Experts of a small language model.
Size: 8 layers, width 128, vocabulary 8192, 8.35M parameters.
Experts: 64 experts in each of 7 layers, 32 SwiGLU neurons an expert, 8 picks a token, a sigmoid router, a shared expert of 64 neurons.
Below are experts of layer 3 (counted from 0) of a mixture-of-experts language model. Rows are named router (the router's row for the expert), gate (a neuron's input weights, with its number), up (a neuron's input weights, with its number), down (a neuron's output weights, with its number) and show model dimensions 0-127. Each number is 200 + 40 x the weight over its row's rms, rounded and kept within 0 to 999.
After each expert's rows: "raises" lists some tokens whose logits its average output raises strongly, later layers aside. This comes from a sample of Wikipedia text that the model never trained on.

# expert 2
router,163,201,287,182,170,229,186,248,103,218,254,211,201,174,178,223,248,228,218,196,155,217,143,244,289,181,224,219,251,192,257,223,216,145,202,218,230,265,254,221,178,189,194,161,238,156,194,268,126,208,281,189,143,116,184,249,122,257,204,223,159,188,204,244,170,234,268,233,203,186,143,217,158,243,180,165,199,245,151,206,211,211,237,215,237,208,157,187,129,162,292,180,211,250,225,192,238,226,189,214,176,193,180,196,227,183,245,195,168,197,202,193,183,126,173,232,163,233,129,220,199,113,182,262,169,200,212,290
gate2,122,226,225,192,173,222,159,218,185,231,239,233,190,201,121,257,144,134,202,271,136,228,132,213,176,192,241,154,209,271,195,209,123,239,281,160,151,219,273,272,194,175,203,207,244,196,156,267,189,193,202,220,139,150,210,215,236,175,191,188,278,223,259,221,233,201,188,183,198,167,71,182,177,163,200,140,236,165,174,176,266,215,243,167,238,243,130,224,170,147,160,197,180,204,240,242,230,152,222,185,205,192,200,215,253,189,141,285,219,166,251,222,134,177,180,160,213,160,194,160,186,195,204,193,154,210,233,226
up2,115,274,215,211,222,181,180,199,242,176,276,192,200,160,222,251,199,79,180,154,164,146,185,216,222,157,269,166,207,187,224,211,169,231,209,253,174,189,174,202,233,203,292,210,230,228,231,166,265,238,176,225,157,192,212,172,158,256,120,241,162,181,162,196,188,209,168,144,195,163,215,174,158,184,178,196,296,118,205,181,151,174,178,205,211,115,326,152,185,227,164,188,166,209,162,198,165,205,219,202,269,206,231,205,214,239,209,190,194,233,188,240,182,193,224,173,299,174,157,151,205,283,248,169,232,209,166,184
down2,211,184,163,165,247,282,220,236,163,227,248,177,187,242,187,211,218,243,216,252,211,206,170,190,229,150,215,188,231,240,229,159,172,276,200,184,195,253,165,219,178,185,232,207,237,261,190,318,195,187,174,262,252,146,201,203,162,150,185,192,296,183,186,108,182,275,225,162,209,256,157,197,197,213,147,188,188,178,235,248,224,163,264,166,255,144,227,190,131,193,161,195,222,251,149,150,228,172,193,213,235,170,175,221,100,278,157,197,221,232,173,238,213,254,183,215,140,122,227,229,204,194,224,221,196,193,124,279
gate3,183,222,265,175,247,184,220,162,138,229,160,265,177,185,213,160,148,153,242,139,243,157,169,227,161,217,177,195,263,240,142,272,258,164,198,216,212,289,227,200,238,155,209,178,211,233,166,248,162,209,216,178,140,163,185,248,219,272,212,170,158,204,210,170,217,213,253,236,202,103,162,216,92,214,249,193,248,177,285,187,144,162,220,187,262,195,162,151,191,236,212,220,275,208,198,111,254,250,154,169,208,240,230,151,200,162,260,213,149,216,257,200,169,188,187,176,232,190,270,190,213,146,202,211,165,234,201,221
up3,166,186,199,181,215,201,111,202,134,200,201,191,207,257,159,203,239,156,222,262,196,218,179,231,244,220,176,235,277,173,159,159,236,238,215,107,178,200,231,185,132,187,226,218,226,139,231,211,229,238,237,183,106,233,211,150,191,190,219,224,243,138,125,200,219,206,199,164,156,117,250,222,192,167,186,248,161,80,180,191,221,245,213,156,215,172,207,263,175,245,201,176,173,206,214,179,96,213,254,200,171,168,133,179,291,267,195,168,164,241,256,219,239,220,223,211,124,264,169,250,207,238,213,219,197,169,231,189
down3,185,138,204,241,197,168,165,227,198,181,157,186,225,200,134,240,236,170,228,195,185,182,160,160,212,253,205,200,179,201,202,210,257,304,241,259,189,129,271,232,246,128,209,197,163,215,236,188,184,263,225,179,229,217,228,224,192,227,245,240,246,186,258,155,169,212,155,245,160,235,158,248,297,245,151,149,192,270,216,127,195,156,124,211,261,130,256,245,197,173,145,199,208,239,146,168,199,211,244,196,237,244,226,195,200,185,154,251,245,149,147,174,218,212,200,226,224,182,183,226,279,197,227,185,231,291,166,123
raises: "ors", "ments", "urn", "uring", "ings", "down"

# expert 49
router,165,202,216,186,258,197,183,170,147,165,294,186,247,132,196,226,206,192,227,233,120,262,135,136,304,147,178,208,231,220,232,183,183,216,196,235,147,234,227,177,207,241,170,195,198,173,191,265,201,242,200,186,154,72,175,234,157,271,210,181,190,217,170,184,259,184,240,254,203,231,177,202,167,192,180,233,206,206,198,180,189,243,212,246,205,230,180,156,146,172,231,186,204,236,199,221,220,147,213,137,173,179,131,166,260,176,175,229,182,183,230,268,170,172,182,245,126,196,134,185,206,140,109,199,245,181,152,304
gate2,175,195,249,205,181,115,181,180,227,181,249,168,229,203,219,192,174,216,132,231,143,224,152,180,254,205,282,231,218,180,159,234,124,215,138,255,182,220,254,215,194,196,159,108,205,243,226,276,187,193,230,224,206,153,243,211,223,189,185,196,156,270,176,197,154,250,126,134,187,188,192,244,219,201,239,167,129,172,198,144,227,126,179,178,233,198,189,194,130,230,195,199,254,248,135,257,187,119,260,80,171,210,228,200,240,203,229,225,234,169,268,214,192,254,171,255,146,227,226,170,210,216,167,252,232,204,175,225
up2,262,260,233,189,203,250,150,217,176,269,179,200,174,233,181,129,233,247,195,204,214,210,198,195,234,152,190,170,197,174,261,134,212,226,220,229,215,218,111,197,279,188,190,190,242,196,157,140,192,195,236,254,214,178,205,208,203,205,196,140,169,230,248,182,162,202,132,177,181,242,184,174,176,240,175,176,203,277,202,182,106,153,121,209,89,156,235,196,129,136,234,237,250,258,185,209,203,166,249,185,137,117,151,175,147,203,176,156,236,194,202,207,234,262,256,179,203,265,160,205,146,177,242,145,126,171,199,195
down2,133,204,129,103,222,193,170,173,210,237,190,259,214,247,186,180,225,190,235,212,184,234,234,248,201,254,178,246,229,175,163,223,229,196,205,188,163,207,197,234,215,195,178,216,168,171,190,174,174,145,177,255,140,241,208,186,225,175,231,282,236,204,211,78,283,179,189,184,236,227,219,165,204,129,265,221,217,216,135,204,224,185,153,171,167,244,141,221,120,183,203,181,168,199,108,230,85,173,185,299,225,158,211,159,238,177,253,254,201,238,236,215,257,161,204,230,244,201,159,235,203,220,263,143,156,216,178,160
gate3,251,230,239,218,147,209,283,208,192,166,271,224,113,249,151,241,192,200,207,248,178,200,160,133,213,170,258,225,219,221,167,196,189,225,195,266,255,283,278,247,224,150,216,178,118,141,225,188,209,209,183,245,229,201,242,194,189,275,194,196,232,186,216,227,244,196,194,185,159,305,199,192,165,191,224,257,141,220,217,227,128,195,160,200,176,146,153,169,148,99,191,223,212,166,150,174,244,181,218,172,279,177,278,219,213,199,221,212,235,210,242,129,221,217,209,270,132,196,179,233,217,176,176,249,233,246,202,220
up3,242,167,208,217,158,189,160,228,173,248,159,170,201,259,205,246,214,191,215,169,287,223,216,172,214,234,230,235,201,187,248,169,106,174,213,139,244,232,214,225,201,241,149,229,236,173,166,182,155,182,237,231,208,184,288,138,214,175,257,208,156,219,179,171,196,201,224,153,147,106,230,219,217,231,193,246,176,257,211,221,178,263,166,214,213,135,314,213,147,147,229,126,264,185,110,121,157,176,182,173,189,267,188,251,219,252,204,168,144,245,233,179,179,245,183,208,183,134,258,169,234,159,186,169,228,167,158,212
down3,179,217,204,156,250,181,175,158,201,119,187,176,217,172,203,176,235,181,281,202,156,274,162,233,192,248,216,227,217,151,156,148,253,165,216,208,289,196,203,273,267,138,164,151,262,213,236,160,179,184,195,169,198,230,187,219,254,243,209,207,241,208,255,231,123,234,205,183,234,178,288,140,171,209,206,188,195,199,209,210,226,210,206,213,249,224,215,217,256,210,116,227,277,164,145,126,162,186,226,196,275,270,214,159,258,238,141,171,203,147,218,188,240,169,163,199,275,205,286,169,209,247,158,161,181,242,212,149
raises: "d", "ds", "di", "din", "ined", "day"

# expert 5
router,204,153,178,185,197,220,128,207,188,201,268,232,237,156,203,246,142,142,286,192,168,169,196,258,193,173,176,245,190,206,236,149,212,194,204,230,138,176,195,160,241,233,223,184,146,200,220,252,227,268,234,231,185,168,249,214,186,247,247,267,183,224,211,262,207,180,146,212,175,208,122,129,112,158,97,192,200,212,243,106,232,200,210,155,209,161,182,200,157,210,196,143,167,223,229,138,279,223,158,149,212,237,210,171,265,191,240,187,231,205,260,217,142,244,255,247,218,220,216,249,219,143,211,251,260,193,219,267
gate4,229,264,150,170,168,234,180,199,142,239,281,221,263,182,174,204,203,226,207,220,181,192,214,260,224,216,229,146,184,210,287,152,162,203,227,210,96,234,211,200,172,191,241,185,238,139,67,191,138,223,189,277,252,220,223,189,242,241,193,179,178,228,125,133,164,202,247,165,200,188,179,157,229,155,165,255,208,211,198,188,183,218,136,146,197,192,154,250,143,284,256,170,289,190,135,177,171,156,170,210,174,225,182,259,217,159,242,258,165,156,186,196,200,193,194,176,214,157,195,284,176,213,169,192,172,214,178,229
up4,152,182,253,231,240,246,217,154,223,105,213,190,268,249,246,127,200,184,165,213,218,209,202,208,201,177,194,150,154,213,178,229,144,143,261,205,153,278,202,240,251,170,213,207,215,232,251,280,133,234,186,203,183,201,150,214,188,111,200,111,147,209,250,154,206,232,263,176,236,197,260,227,179,196,195,243,170,266,248,228,179,222,187,234,205,191,266,231,204,172,265,253,220,227,207,175,148,251,223,268,155,249,209,228,243,185,188,192,205,283,144,218,214,184,272,281,223,203,155,178,147,175,129,207,184,174,194,210
down4,217,199,166,232,231,216,212,198,229,258,183,193,206,227,147,136,205,155,182,148,214,139,208,238,139,187,204,161,171,139,176,235,167,204,137,232,135,240,258,187,238,260,182,199,191,183,213,322,245,239,249,227,301,137,239,185,185,222,280,247,180,194,272,205,232,162,204,159,246,211,161,151,247,247,245,123,232,240,206,137,199,200,219,183,212,133,167,256,267,201,166,159,193,205,308,238,172,192,188,212,154,172,201,203,208,167,173,298,220,217,199,167,172,117,198,219,235,208,194,174,227,197,220,213,250,201,243,208
gate5,238,138,169,235,232,214,189,206,192,225,257,182,251,203,202,200,178,200,292,246,184,195,182,202,266,165,129,229,195,253,222,164,182,187,207,209,151,134,277,214,191,229,275,236,182,194,232,226,230,143,242,160,186,201,191,142,183,247,260,205,167,188,175,246,95,156,246,194,242,84,237,119,235,145,174,167,235,249,164,108,192,204,182,197,191,215,235,207,197,245,230,137,158,273,149,172,235,233,227,203,237,187,242,229,232,168,192,227,167,166,202,184,218,203,261,157,233,207,179,172,220,249,183,290,145,161,196,260
up5,194,185,159,238,215,140,244,238,180,214,186,178,142,199,219,206,129,125,159,173,192,220,194,143,151,212,182,207,226,237,237,207,206,143,194,144,184,210,253,215,226,134,122,142,281,149,222,203,144,261,180,226,178,207,214,205,197,185,201,190,227,168,161,228,173,296,192,168,267,116,266,155,158,171,199,210,206,207,223,190,179,237,199,239,106,183,228,200,223,217,187,256,219,204,178,151,156,239,173,198,148,99,210,287,205,229,193,239,116,219,144,221,119,131,190,159,150,198,219,209,197,293,231,232,184,214,211,209
down5,204,175,233,236,190,222,213,269,184,227,192,211,197,252,199,173,249,227,241,161,180,281,245,178,321,184,194,205,182,209,151,242,211,189,246,175,201,191,202,174,191,228,147,262,179,155,177,131,250,165,194,169,208,240,155,152,133,225,187,175,258,194,180,177,267,180,227,251,223,248,254,174,271,198,294,239,113,169,206,221,178,258,177,194,231,212,160,200,140,205,252,217,170,202,88,146,207,220,226,215,196,142,160,186,269,211,178,157,220,133,183,174,202,168,198,214,201,218,111,146,178,262,269,217,178,150,232,238
raises: ",", ".", " to"

# expert 52
router,167,244,208,159,202,184,168,231,155,178,255,172,247,200,243,231,229,227,206,177,180,269,174,194,251,152,221,151,204,171,224,213,204,146,222,209,175,285,225,203,185,206,211,205,207,207,161,269,240,210,254,273,140,159,165,255,169,285,274,168,170,216,122,235,180,182,267,247,221,206,205,192,146,171,154,210,210,210,196,198,182,248,191,211,185,203,165,189,170,125,286,137,169,178,222,155,227,126,185,213,193,209,169,167,264,187,194,267,184,200,190,237,238,179,201,260,136,221,125,197,205,120,121,257,273,137,199,285
gate2,250,179,228,232,138,177,222,160,194,235,157,171,170,124,142,189,214,168,203,171,170,170,181,210,214,198,338,197,262,211,137,137,244,153,225,152,170,169,261,171,219,226,171,192,213,235,153,188,214,233,228,267,245,111,248,225,224,218,200,201,171,224,207,127,242,225,249,216,272,210,190,201,257,200,242,207,213,172,232,164,101,174,153,207,226,177,193,208,213,197,305,153,157,144,208,202,234,136,209,167,200,242,181,188,230,216,194,219,233,222,206,129,166,157,214,218,226,211,176,135,168,208,162,240,170,309,202,256
up2,214,242,317,213,185,203,221,184,232,194,112,149,189,147,156,209,191,260,248,157,261,147,204,155,235,232,211,251,215,211,162,193,185,220,251,108,121,130,244,257,184,217,198,210,269,163,221,185,180,144,105,209,252,214,178,145,182,213,168,200,245,258,216,253,177,185,205,209,120,135,232,161,226,194,207,187,221,214,161,179,228,148,234,228,236,173,199,163,207,265,211,220,242,194,196,234,209,186,223,266,263,242,190,206,221,178,235,236,233,192,183,181,174,157,232,292,160,225,241,232,166,189,81,209,202,182,205,171
down2,217,229,247,258,160,216,225,234,232,201,219,130,209,206,139,216,185,197,98,196,214,184,116,174,154,273,285,198,200,191,177,226,145,134,192,168,225,198,169,98,218,250,261,209,241,158,175,210,226,219,307,282,197,196,207,176,170,228,197,221,173,221,236,133,203,207,166,194,227,211,166,183,248,193,224,200,179,202,152,145,182,176,303,243,136,243,182,223,193,202,251,172,223,227,219,246,152,250,196,192,136,211,154,256,185,218,188,179,187,236,280,185,302,163,253,169,210,218,166,219,156,154,207,194,188,199,136,196
gate3,123,160,207,221,258,203,225,281,179,209,251,173,214,209,250,126,210,208,174,150,191,194,174,198,196,203,227,228,222,204,243,171,219,207,125,187,192,207,186,240,277,200,263,158,179,235,141,245,213,170,222,280,207,206,166,167,108,181,192,211,145,257,186,230,152,201,257,206,246,181,164,205,185,209,174,178,300,206,296,153,206,135,250,194,227,147,165,251,146,237,276,156,236,219,214,198,211,166,152,174,289,232,201,217,207,104,206,207,179,219,236,155,268,205,163,247,183,143,165,194,211,254,191,278,234,225,200,208
up3,223,226,156,227,278,256,194,168,160,104,208,232,163,198,245,164,192,125,221,267,244,263,283,199,212,196,138,158,197,157,174,204,189,236,198,158,211,169,123,209,158,199,213,160,169,208,228,234,184,164,198,226,220,191,179,161,140,202,189,223,189,191,114,188,189,126,249,172,164,188,238,192,215,280,217,149,141,201,246,222,220,169,161,198,156,157,135,198,198,202,214,229,186,258,201,259,218,244,195,141,219,202,246,155,178,242,241,189,132,283,194,211,166,228,286,225,150,230,281,158,175,199,262,254,194,144,136,206
down3,210,180,197,116,172,193,181,193,249,169,192,182,214,224,190,211,175,184,193,258,242,280,109,235,179,199,231,192,256,98,214,260,200,94,185,169,197,166,173,285,213,192,298,203,154,164,197,239,112,177,224,183,164,210,235,245,235,192,215,167,249,159,206,169,146,224,220,198,180,171,239,210,222,218,217,266,181,279,200,204,85,218,219,211,240,232,219,197,165,216,277,173,134,149,260,198,146,223,185,230,209,187,178,223,232,152,188,213,173,128,214,244,227,218,213,222,219,156,203,256,189,170,158,139,152,245,148,212
raises: "ons", "on", "ent", "ona", "oni", "os"

# expert 42
router,240,162,236,217,169,238,198,189,175,190,281,243,280,201,200,199,223,181,289,231,147,200,209,299,218,191,237,221,196,153,218,215,227,221,227,176,229,222,265,175,217,213,202,282,171,225,191,264,156,249,267,238,151,195,164,239,136,225,249,230,196,240,168,263,130,141,212,246,230,184,166,148,156,203,145,193,202,185,191,99,247,180,164,227,192,136,168,230,194,181,268,145,225,200,238,158,339,177,178,186,196,246,209,219,210,182,255,226,171,171,253,149,243,202,199,222,218,190,184,234,248,190,191,200,165,234,149,260
gate2,183,268,166,141,202,188,181,215,242,122,229,241,181,200,134,228,144,296,162,191,201,243,190,217,200,203,233,273,197,238,221,193,198,183,242,210,218,227,209,180,121,191,152,282,244,213,251,189,212,255,146,127,133,193,186,182,144,183,229,211,194,220,214,216,178,225,224,173,189,102,160,91,174,200,216,186,211,222,195,153,237,224,271,218,201,156,219,143,185,155,210,213,164,158,189,219,189,190,139,182,179,221,248,305,194,189,199,227,149,194,204,99,272,232,229,243,167,192,231,245,222,166,195,106,182,141,180,215
up2,55,257,211,180,175,214,138,188,167,253,171,204,180,164,229,205,180,140,223,177,210,222,226,193,222,181,229,143,253,204,202,203,161,188,187,293,183,131,211,208,235,248,171,205,213,192,133,262,222,166,259,199,235,237,178,248,247,189,189,133,226,183,227,251,131,279,226,149,170,247,186,236,171,263,206,253,213,217,162,136,226,240,251,273,191,169,239,239,192,248,226,221,211,227,188,190,217,133,205,123,232,220,224,239,161,188,145,182,257,241,187,223,234,184,147,177,132,179,158,131,183,133,224,208,227,222,255,166
down2,235,142,251,157,136,186,245,185,207,200,186,281,213,222,223,213,180,176,161,202,170,251,178,190,206,178,223,197,247,221,109,277,191,110,204,245,123,212,198,188,288,232,143,260,245,161,173,260,149,153,278,213,171,178,232,264,189,268,139,155,144,184,242,191,158,236,230,158,146,204,195,190,210,261,208,163,196,177,239,237,236,157,260,247,181,155,235,245,215,222,205,194,186,156,199,226,193,195,265,176,163,184,232,228,266,160,249,119,212,234,219,166,115,244,216,216,234,206,225,202,178,247,182,190,245,235,218,259
gate3,174,130,210,264,178,250,240,261,146,177,236,168,178,157,171,177,174,174,206,228,77,125,240,269,245,178,211,205,179,177,239,202,166,225,255,223,193,225,218,214,244,199,174,183,164,230,231,259,147,202,202,201,196,181,226,195,190,288,225,217,227,246,230,247,179,151,221,189,268,176,149,196,162,204,186,159,274,183,255,162,182,164,71,174,268,171,246,208,237,193,278,200,158,147,206,189,254,210,186,212,175,266,207,254,210,186,234,218,143,190,311,196,219,206,177,250,198,220,239,142,218,202,142,214,155,206,219,220
up3,208,163,170,227,145,159,211,268,198,205,188,164,103,187,176,192,175,210,146,180,210,191,160,184,235,179,165,212,203,218,153,202,245,182,165,133,166,146,117,167,209,226,275,239,219,198,152,138,229,207,203,249,163,229,170,171,254,218,212,192,208,127,235,261,202,258,171,190,215,221,198,196,257,125,253,248,186,204,214,205,160,274,197,225,249,144,142,167,228,208,216,211,143,188,224,280,143,293,139,194,235,181,114,243,213,252,181,168,179,226,200,208,221,177,200,223,217,239,203,195,216,54,267,246,211,192,169,188
down3,173,198,257,207,240,178,147,250,234,152,255,281,218,224,177,208,216,188,221,232,223,140,217,187,229,175,181,211,181,194,206,174,174,160,210,265,242,200,230,305,285,189,207,210,193,164,278,214,191,208,240,208,192,192,296,141,199,210,189,223,142,200,148,185,170,216,216,240,165,241,226,206,233,214,255,173,202,195,135,222,234,254,219,131,222,232,265,233,143,187,171,225,206,215,149,152,147,176,267,181,175,205,250,206,259,151,207,203,220,245,164,252,162,213,283,269,91,196,160,253,203,177,271,160,181,196,191,292
raises: " and", " of", " (", "."

# expert 6
router,229,200,200,217,176,162,193,142,129,189,280,233,214,105,193,197,251,234,241,186,133,205,158,180,254,184,210,201,278,238,262,198,182,210,250,237,151,277,167,192,271,167,187,280,185,187,256,175,222,248,227,217,112,134,168,198,155,215,240,257,155,216,120,241,231,175,242,197,242,249,191,177,118,236,205,192,243,210,190,169,177,166,229,226,236,144,193,218,194,184,235,201,133,203,224,220,225,202,212,151,204,193,127,163,202,169,244,244,175,169,240,221,170,138,245,194,230,165,135,235,183,139,178,199,249,194,124,269
gate4,230,148,293,246,182,193,225,195,193,165,199,212,171,58,231,178,251,122,204,149,172,225,240,164,237,236,139,135,233,212,207,208,188,184,247,228,133,239,120,156,208,219,228,198,222,230,245,192,174,177,255,233,132,262,194,204,253,155,216,278,164,225,233,183,166,255,263,207,163,230,176,167,180,237,180,209,265,196,268,117,164,204,216,109,230,256,151,215,180,186,270,195,192,216,186,197,224,177,204,199,259,199,142,185,251,227,195,200,216,208,249,188,216,204,182,142,192,202,173,204,197,213,152,271,183,170,140,254
up4,217,101,213,179,223,210,238,203,193,174,172,175,172,270,168,181,200,184,191,220,242,196,208,205,182,218,153,136,122,224,200,216,250,211,162,228,214,261,240,206,216,87,246,189,84,196,222,242,192,237,208,218,222,157,145,192,224,174,218,193,209,257,204,196,159,216,191,298,183,257,165,174,217,192,230,187,216,123,183,233,217,265,254,163,222,229,206,197,222,141,234,216,207,136,223,211,251,249,197,224,268,239,233,106,177,165,131,180,180,201,218,88,210,179,217,111,171,156,169,203,175,205,120,194,222,251,164,196
down4,226,249,248,258,208,181,220,273,160,150,279,136,160,187,223,212,145,163,155,132,189,154,191,208,182,206,210,201,190,234,202,234,205,115,199,133,181,185,143,212,138,193,255,198,182,227,128,137,208,184,262,162,144,179,201,242,203,158,184,184,160,223,220,172,196,224,207,206,197,242,232,207,211,251,233,200,154,144,225,167,209,247,228,242,255,284,208,310,186,190,209,209,162,286,164,159,151,165,134,228,176,172,289,149,237,213,244,235,176,210,234,220,240,194,213,184,182,218,145,263,195,132,187,227,245,204,176,290
gate5,140,224,176,149,191,198,192,170,176,236,245,260,187,197,109,160,218,263,236,206,218,182,203,169,211,200,218,268,255,183,267,176,170,184,223,182,225,248,318,151,192,108,182,291,225,220,218,179,245,215,170,292,202,236,191,188,215,225,238,256,199,244,162,263,248,183,212,183,231,146,194,205,236,215,214,217,234,229,191,165,128,155,215,222,260,138,215,187,240,133,204,222,301,149,234,208,198,140,183,208,221,217,187,248,236,134,181,148,181,196,264,168,185,119,260,197,181,192,179,194,178,127,213,225,196,210,170,252
up5,136,219,177,207,143,187,257,255,207,200,208,200,249,205,190,155,135,235,220,231,138,176,173,172,204,229,144,160,252,224,184,201,245,161,250,298,170,221,205,157,158,163,248,216,247,243,187,197,246,219,245,165,195,261,158,203,242,164,180,159,238,145,241,242,201,196,216,119,133,266,179,145,166,185,195,235,178,133,217,165,185,247,212,163,226,196,134,280,169,109,164,199,228,103,228,185,209,203,184,196,198,207,184,171,216,213,227,185,205,261,137,241,224,246,226,60,219,211,154,125,196,220,197,196,228,206,212,201
down5,271,173,197,227,208,165,98,162,233,269,160,220,179,174,216,182,175,184,144,236,201,183,207,199,200,206,191,193,231,256,200,275,182,209,237,243,146,179,215,163,183,221,131,195,234,147,167,165,194,171,232,242,156,162,203,154,195,156,194,164,211,218,229,154,201,231,118,160,247,243,169,173,247,173,197,189,136,198,178,195,166,219,222,236,197,212,199,283,175,123,229,261,130,147,197,161,216,246,162,187,242,193,169,213,144,200,290,162,163,169,162,154,124,320,215,233,162,196,214,301,195,209,231,191,162,206,270,139
raises: "-", "\n", "+", "ear", ".", "ex"

# expert 21
router,184,144,267,224,189,252,197,205,195,169,222,216,274,132,201,203,185,183,216,258,172,198,202,183,213,166,225,230,197,234,250,210,200,213,179,186,211,256,206,168,161,174,176,174,213,247,190,248,184,253,244,247,172,207,131,216,169,232,261,251,189,314,110,230,181,206,299,232,252,192,144,166,213,188,132,251,207,216,253,153,206,183,195,167,185,137,143,174,181,151,256,169,231,195,228,200,322,102,238,199,236,225,211,197,213,176,237,277,209,181,259,136,237,163,181,229,211,218,224,178,179,164,153,220,153,186,187,286
gate9,187,237,182,204,207,229,180,151,205,135,194,191,180,228,209,231,208,187,146,199,203,194,222,175,252,197,213,120,236,222,254,147,144,242,171,169,198,255,184,167,180,231,236,183,285,165,221,202,192,253,251,139,195,212,154,129,135,246,220,202,244,184,201,194,205,235,267,228,228,233,161,266,203,126,182,211,69,161,218,196,165,157,191,192,221,172,192,232,131,155,252,183,122,227,160,246,180,127,166,194,164,187,172,205,194,196,285,248,188,187,272,194,175,112,227,231,228,149,152,146,207,216,267,249,194,265,219,259
up9,211,253,129,222,196,173,234,267,223,291,188,279,174,295,214,188,187,203,212,174,205,185,210,181,194,222,201,195,224,212,255,282,243,231,184,162,260,221,206,230,235,247,134,202,221,267,241,231,131,134,155,223,163,174,146,226,183,129,224,192,157,174,210,193,100,308,192,203,204,190,233,187,228,165,207,204,212,227,217,209,194,112,137,199,255,219,132,213,210,239,219,113,196,155,234,174,226,198,177,239,201,224,271,269,163,190,205,146,159,191,218,209,157,236,146,267,186,262,196,230,199,216,147,231,167,201,202,170
down9,179,178,227,130,251,180,165,170,170,243,183,273,227,210,212,180,235,239,246,231,152,106,213,186,235,230,179,185,158,168,194,171,214,214,83,217,221,217,189,197,299,201,228,178,207,170,185,271,233,233,217,157,212,248,238,128,183,263,194,142,133,211,179,240,209,212,206,202,191,201,236,216,204,214,283,248,139,216,187,190,186,240,173,168,198,208,157,174,219,231,237,211,244,185,169,224,197,346,267,238,210,160,161,244,214,118,231,182,208,185,270,170,177,266,233,243,159,149,207,171,199,193,218,254,247,225,275,204
gate10,225,199,195,187,189,222,119,217,164,167,197,228,187,178,157,197,260,190,209,256,174,248,252,181,197,189,178,189,216,214,202,216,209,251,147,220,215,249,200,149,281,219,116,223,130,231,143,171,261,265,305,267,258,261,124,169,269,187,228,224,144,296,182,144,170,170,195,216,251,234,164,162,200,225,221,185,277,232,167,178,120,171,184,233,154,255,159,193,297,214,286,166,226,231,200,236,246,213,199,202,212,177,223,212,182,178,174,209,232,166,173,217,154,195,199,209,242,189,211,210,198,131,218,267,160,214,168,236
up10,240,206,190,164,187,174,164,222,161,214,287,288,150,306,253,218,187,185,246,155,204,237,189,187,202,176,226,264,202,164,271,227,148,218,268,269,211,256,211,265,299,208,229,245,175,236,178,228,160,226,150,157,271,148,248,245,277,204,198,135,169,181,175,218,201,129,227,197,188,175,184,163,171,223,199,242,234,214,166,204,222,159,146,263,204,122,155,139,240,211,208,230,244,249,149,146,212,188,204,198,256,173,151,180,201,152,176,223,180,252,163,235,172,251,215,152,143,236,221,197,205,191,205,228,218,168,154,167
down10,198,205,174,245,162,242,162,198,183,176,149,216,120,180,178,210,188,205,158,257,201,256,237,218,177,248,264,202,138,144,202,199,185,210,152,131,211,216,181,282,170,161,194,195,283,234,220,244,207,235,240,201,240,191,191,122,194,238,182,184,307,229,152,185,225,164,186,184,214,268,175,228,255,210,175,264,215,243,240,209,196,237,68,150,246,202,190,147,167,191,218,202,258,302,213,194,239,147,257,267,225,164,191,178,187,191,285,231,249,148,196,159,232,204,165,247,204,181,169,148,252,225,165,219,187,197,200,240
raises: "s", "al", "-", " of"